From a checkpoint of a small mixture-of-experts model trained on Wikipedia.
Training: 539M tokens, 4110 steps.
Below are experts of layer 2 (counted from 0) of a mixture-of-experts language model. Rows are named router (the router's row for the expert), gate (a neuron's input weights, with its number), up (a neuron's input weights, with its number), down (a neuron's output weights, with its number) and show model dimensions 0-159. Each number is 128 + 24 x the weight over its row's rms, rounded and kept within 0 to 255.
Before each expert's rows: "comes before" lists some tokens at least twice as common just after its tokens as in all text; "gets" lists some tokens that make up at least twice as much of what it gets as of all text. This comes from a sample of Wikipedia text that the model never trained on. Tokens count by the router's weight.

# expert 7
comes before: "\n", "-", "|", "==", "The", "==="
gets: "\n", ".", "==", "===", " ==", " that"
router [125 192 138 150 124 127 121 116 112 133 104 139 129 148 106 112 148 131 120 175 100  87 121 145 132 150 106  71 141 160 108 131 149 132 140 136 113 109 123 159 105 114  93 137 109  91 128 153 146 135 135  93 153 153 159 110 106 174 157 124 133 111  88 120 105 111 147 156 130 145 117 150 141 105 161 102 139 136 181  91 131 138 140 183 182 139 120  94  98 117 130 129  94 101 157 111 106 115 102 126 152 168 114 111 115 112 156 134 137 164 132 180 121 164 122  94 101 105 123 138  98 107 134 160 102 118 162  92 121  99 137 139 161 145 118 111 129 126 129 126 120 117 135  76 141 112 113 118 112 142 141 124 112  76 138 111  72 163 166 100]
gate1 [114 138 168 112 114 122 134 136 113 122 133 159 112 150 120 127 147 113 110 119 113  99 130 174  95 169 131  99 139 130  80 160 168 150 119 131 151  89 143 108 105 133 135 126 173 132 170  89 131 111 130 149 172 126 126 136 156 117 146 126 136 131 145 133 100 104 131 159 165 109 145 122 128  99 154 118 103 106 129 132 107 138 101 147 122 125 120 152 114 127 143 140 165 123 178  76 109 133 148 144 108 105 120 132 120 162 132 120 111 143  66 113 124 162 139 139  81 120 126 130 146 169 105 105 100 152  90 128 158  90  98 120 156 154 148  77 114 123 170  91 108 182 100 137 105 166  99 117 152 122 131 124  74  99 107 138 135 133  78 165]
up1 [180 172 164 180 108 153 153 140 101 135 183 154 125 115 114 145 125 137 158  79 177 112 114 130 164 122 144 109 156 130 102 121 123 110 113 105 105  96 146  78  98 130 134 159 116 139 112 130 126 158 126 105 120 128 112 151 192  94 136 145 129 100 110 137 127  97 118 121 123 120 153 101  65 108 125 112 147 138 154 158 114 149 149 152 149 124  93 152 121  94 120 132 123 117 137 150 108 142 115 160 149 125 124 111  99 127 110 140  85 108 132 132 113 170 145 145 119 113 131 139 147 127 152 149 139 158  85 108 151 107 158 102 145 140 127 149 137 121 122  88  93 137 143 161 141  87  81 100 100 118  84 100 105 120 140 179 148 132 151 140]
down1 [132 151 177 142 119 144 112 155 147  72 144 143 147 154 114 109 126 107 126 147 119 144 148 140 150 155 100 124 103 121 125 166 110 138 135 139 103 128 165 137 108 116 121 161  86 129 144 175 157 108 155  88 122 133  87 156 137 186 105 158 114  99  96 133 110 148 116 142 101 127  84 170 129 122 124 151  93 133 111 114 130 123 134 110 117 103 156 118 124 104 140 118 128 126 120 138 121 122  78 120 118 125 155  82 125 128 118 107 135 126 102 104 162 114 182 121 165 136 151 175 115 130 143 117 120 132 154 104 149 138 115 106 139 143 157 121 130 110 127 137 165 125 180 121  96 103 172 164  86  56 168 122 178 121 142 135 128  98  88 130]

# expert 36
comes before: "0", "8", "7", "1", "5", "6"
gets: "0", "9", "2", "8", "7", "1"
router [121 122 118 152 132 123 121 132 131 114 136 147 126 163 101 146 105 106 115 101 132  69  92 115 170 121 121 138 119 179 126 134 108 140  98  88 160 115 107 141 118 109 120 108 182 113 115 134 107 143  67 106 118 140 141 109 127 145 141 135  95 168 161 151 140 122 143 126 116 138 162  99 122 141 110  82 139 137  89 163 110 150 117 125 162 146 127 157 133  93 162  73 136 103 121 163 128 119 103 143 132 136 112 129  99 146  86 107 132 139  95 142 132 107  95 143 160 138 117 116 141  93  88 111 107  93 136  96 148 113 109 153 161 142 149 103 140 166 111 119 101  93 113  81 161 168  96 140 121 142  84 119 118  83 131 116 150  96 176 104]
gate1 [150 182 117 118 110 144  69 175 108  97 109 138 166 125 158 130 111 106 119 124  93 110 112 107 101 172 113 114 135 134 146 159 129 135 140 133 135 144 148 105 157 104 120 136 158 150 113 106  98 100 113 120 159 140 105 123 129  53 171 138 107 117 145 136 123 108  94 168 168 107  81 128 136 163 153 130 135 110  94 106 128 128 151 128 135 161  92 177 108 121 172  95 139 134 109 124 124 124 186 163  82 157 123 171 117 168 124 113 150 130  85 135 157 125 171 120 135 100 133 160 124 147  85  78 133 156 142 104 132 139 124 154 131 124 106 104 128 122 128 135 118 126 123 113 114 115 137 174 128 137 101 155 138 112 138 119 139 104 127 143]
up1 [142 155 145 118 149 144 137 133 136  95 127 122 134 123 122 145 155 117  87  96 133 132  92 111 147 179 122 132 120 158 142 142 178 105 149  94 135 139 117 120 155 108 112 142 140 164 131 106  98  94  95 112 102  75 117 156 146 102 203 153 110 127 126 161 119 115 102 121 165 145 103 116 137 102 146 127 111 126  54 127 105 165 125 153 110 160 128 157  96 112 161 138 107  96 132 110 149 119 136 136 121 159 118 154  96 131 130  98 181 164 114 172 143 174 113 146 135 152 123 141 149 123 115  72  91 155 129 119 137 167 126 107 134 132 134  86 127 141 135 159 123 110 123 105 143 127 126 144 103 149 140 143 142  74 106 140  95 111 160 117]
down1 [ 89 154 119 151 129 130 113 124  93 124 151 126 146  86 139  98 113 163 104 126 123  75 117 132 139 112 154 134 143 160 149 127 151 111 141 103  97 156 142  84 154 108 130 161 115  98 117 121  89 117  85  99 122 101 166 113 141 193 109 174 113 117 155 115 152 111 133 104 115 148 169  74 159 111 152 126 142  95  92 167 174 136 106 101 118 124 139 130 167 131 149 134 131 154  73 133 139 118 142 145 103 124  96 102 107 158 128 107 135 122 161 112 142 148 138 118 106 126 159 119 122 170 130 114 110 121 121 145 140 129 117 150 152 127 138 133 155  89 105 117 131 121 105  81 123  95 100 154 144 166 119 154 109 125 176  85 156 143 170 117]

# expert 38
comes before: "1", "2", "0", "3", "4", "5"
gets: " (", " \"", "2", "1", "6", "4"
router [161 120 111 122 131  95 110 122 134  89 138 139 154 137 159 122 128 139 125  96 112 116 118 111 147 111 136 108 133  97 147 124 132 153 124 115  92 122 118 140 113 156 134 164  85 154 122 141 105 128 171 108 146 117 118  95 114 144  87 149 119 145 123 146 129 103 148 113 153 147 100 145  93 108 119 144  92  71 107 138 146 102 116 119  79 140  93 140 153 168 108  84 151  97 145 128 100  83  81  96 130  98 161 105 160 179 118 155 164  95 160 147 145 124 190 100 142 121 161 112 102 161 151 145 175 142 128  85 164 140 148 123 122 123 168 133 134 155 124 123 159 122 147 161  94  97 150 114 153 127 147 107 106 152 107 148 145 107 120 106]
gate0 [151 115 141 128 114 143 116 145 111  97 142 141 132 135 100 105 174 122 138 112 100 123  99  92  82  71 125 117 149 132 143 125 105 170 144 107 212  73 149 160 145  81 113 134 155 109 148 113 163 134  87 146 109 167 141 124 124  91 118 154 120 153 161  96 125 136 129 128 124 148  86 140 129 151 103 107 116 106 125 125 131 112 152 117 109 111  86 129  84 153 122 146 128  89 115  98 139 133 117 134 142 114 151 140 161 184 113 149 108 107 136 139 120 123 141 155  95 121  92 144 147 140 113 114 143  98 163 164 121 118 126 117 139 128  89 146 146 125 131 155 211 101 137 153 161 144 150 105 138 130 141 163 143 149 124 111 152 135 130 109]
up0 [102 138 101 155 127 136 123 115 159 144 122 160 145 110 101 119 124 157 128 138 120 173 125 139 140 152 161  75 103 128  73 102 100 137 105  64 161 161 134 165 133 133 125 142 151 132  99 139 134 147 129 178 123 146 156 156 113 176  78 172 145 113 108 144  91 160 144 108 145 108 134 123 125 168 155  92 148 132 158  92 104  76 121 142 122 111 139 127 120 106  97 108 128 124 135 156 147 112 129 101 104 126 149 111  91  85 143 114 140 141 129 124 136 115 185 163 137 120  95 123 116 145 134 132 142 111 124  86 156 128 117 114 129 128  82  87 116 109 134 158 135 104  94 159 149 103 123 176 116 145 117 114 120 165 149 165 104 129 117 101]
down0 [153 134 132 139 111 115 139 154 165 107 144 168 133 148 107 123 100 123 148 134 130 143 149 145 131 107 121 143 108 104 101 134  94 130 109 109 127 154 140 108 110  96 141 146 113 129 129 105 165 133  88 116 110 144 154 130 147 149 148  77 104 135 108  89  97 166 122 116 155 131 107 149 127 169 120  86  77 161  93 126  90 155 163 169 115 154 167 130 141 154  71  97 124 191 133 149 127 140 108 161 154 127 143 153 144 115 131 128 142  92 114  85 151 118 163 160 108 121 145 148 132  97  71 115  98 176 109 118 132 170 107 141 153 100  93 104 167 119 130 130  87  99 115 142 100 154 128 141 101 116 124 106 150 120 128 123 148 131 108 164]

# expert 24
comes before: "0", "9", "8", "7", "6", "5"
gets: "1", "2", "9", "0", "3", "4"
router [134 107 127 134 116 121 116 109 116 107  74 137 121 128 107 104 134 102 128 170 108 108 162 107 110 136 158 151 144 115 163  92 117 180 100 131 149 143 122 123  91 137 119 138 154 134 119 143 118 137 113 101 103 122 135 150 136 102 131 110 122 107 133 107  99 127 163 144 139 141  93 178 131 146 122  78 185 170 165 134 146  97 142  97 166  81  95 145 114  93 133 107 150 140 178 135 122 132 135 106 103 153 124 129 124 118 135 116 115 121 121 167 101  80 133 173 131 153 170 152 109  84 103 155 134 110 156 118 127 138 144 151 119 165 152 116  75 100 147  93  85  95 150 119 125 148 113 129 108 146  83 169 101 127 166 128 162 126 141 117]
gate1 [ 96 115 120 149 145 124 102 118 152 154 125 128 151  91 117  84 117 146 148 136 130 166 148 136 106 154 114 128 115 103 155 150 106 134 164 138 173 160 125 139 100 146  81 122 159 161 165 120  93 127 125 161 115 115 134 143 111 126 171 126  87 107 102 156 124 126 164 107 177 120 133 107 128 120 157 148 125 118 101 112 106 138 133 155 118 132 129  91 142 109 187 130 156 125 154  93 111 117 105 186 159 112 110 108 132  79 128 130 161 154 130 166 105 104 107 112 128 112 110 113 112 101 121 143  82 119 147 133 139 148  94 127 125  69 138  64 103 113 126 173 124 135 114 160 166 136 123 136 126  93 128 120 105 158 157 102 129 182 143 135]
up1 [111 114 118 127 169 138  68 135 114 109 142 129 155  89  84 146 130 133 127 111 123 134 103 128 177 141 116 108 116 159 152 120 176 129 136 117 153 130 101 108 165 122 121 108 120 117 118 127 127 106 112 124 149 134 133 169 101 154 154 103 135 137 136 169 133  89 151 127 146 112 110 180 145 149 138 126 118 150 123 148 102 181 103 161 147  86 121 112 101 118 159 127 123 146 124  99 136 128 133  93 138 163 165 154  95 139 108 103  84 140 140 104 159 136  89 113 165 138 105 181 123  93 156 101  87 102 181 151 170 141 130 138 103 115 115 137 109 182 127 104  99  95 116 118 130 121 130 131 116 102  68 141  92 129 133 144 116 164 120 140]
down1 [132 100 103 160 147 115 190 117 109 124  95 112 116 154 151 154 118 101 161  67 125  77  96 129 132 200 160 141 129 139 115  97 101 141 139 105 120 133 139 119 151 156 108  96 154 106 139 128  99 127 105 145 109 156 186 130 125 144 149 101 124 115 122 107 119 115 131 130 126 123 151 109  77 171 111 124 117 167 165 115 121 147 159 126 139 109 107 160 114  95 141 107 132 142 139 111 122 133 131 134 131 138 160 105  95 111 185 118 123 146 179 144 118 155 138 157 111 126 144 145 106 130 140 117 192 115 145  86 121 141 141 135 149 128 113 138  96 101 125 115 110 116 172 107 120  82 127 117  70 125 100 110 126 168 119 132 137 104 116  99]

# expert 21
comes before: " |", " ", ":", "0", "–", "3"
gets: " |", "0", "2", "–", "1", "5"
router [105  94 104  77 147 105 108 148 131 170  98  97 131 117 150 141  93 108 111 149 144 111 118 142 165 141 115 171 163  99 132 115 119 137 132 143 193 152  73 147 147 155 146 111 105  97 171 161 133 137 141 137  98 119 148 132 138 124 111 102 149  88 165 126 138 149 103 161 123  83 132 116 131 121 136 121 156 118 111 122 148 135 165 136  80 138 113 138 110  97 155 144 124 154 148 146 157 112 114 125 153 109 139 128 116 161 108 123 150  54 122 111 120 126 161  94  96 151 132  70 118 146 126 110 121 115  92 112 102 153 156 158  85  93 143 142 137 136 119 107 117 123 150 109 133 156  84 142 164  84 112 121 102 152 140 145 124 112 126 143]
gate0 [130 121 138  86 120 117 127 142 130 132 189 161 158  78 131 115 135 101 159 120 167 127 158 134 173 143 138 119 110 106 108 127 165  89 147 134 179 114 127 146  93 133 128 122 146 128 105 121  93 123 104 133 106 150 110 118 147  85 147 108 160 156 130 139  97 104 132 151 110 109 116 149 105 114 150 137 121 128 124 150 124 165 177 132 143 103 128  93 123 149 144 140 169 178 125 177 180 100 124 154 119 109 114 135 110 176 159  98 152 112  96 144 135 140 133 118  92 132 135 178 145  91 113 155  88  92 127 151 111 108 175 139 137 126 131 103 109 132  76 113 127 152 136 117 178 125 122 110  70 123 126 118 132 109 118 113  99 121  99 133]
up0 [142 104 134 144 117 132 116 110 159 153 152 130 129  92 138 138 122 132 182 175 119 117 153 107 187 156 131  97 142  71 128 110 113 102 127 163 129 105 133 127 137 137 103 115 139 139 132  92 114 107 122 157  78 141 114 137 148  97 172  95 175 130 159  88 149  71 106 187 105 117 153 147 137  94 117 161  89 132  88 140 117 121 135 128 118 111  99  88 103 145 140 157 142 132 158 141 130 105  85 160  98 137 117 144 175 137 125 110 146 110 133 143 153 121 122 128 107 148 100 105 152 117 128 129 133 143 128 145 120 125 187 175 126  80 115 107 127 121 128 109 141 103 165  99 155 103 118 118 123 115 148 131 142 133 119 139  93 164 164 149]
down0 [114 101 135 117  96 122 119 159 135 110 129 102 113 147 160 110  96 117 127 128 133 109  95 104 105 134 145  96 162 114 101 120 119 176 161 112 138 112 126 154 144 142 150 104  88  86 130 118 112 153 108 142 127 150  82 135 103 157 141 133 195 119 131 178 119 123 159 105 130 129 102 120 132 144 113 129 119 150 135 143  95 112  69 170 132 165  94 155 142 148  79 128 186 110 136 115 101 108 120 109 111 131 124 129 143 138 142 177 165 100 112 128 100 145 106 130 141  85 154 127 131 121 112 147 140 161 179 110 126 133  96 187 130 144 131 128 164 123 115 100 147 156 143 128 144  95 114 121 115 102 124 141 129 149 163  94  95 132 169 181]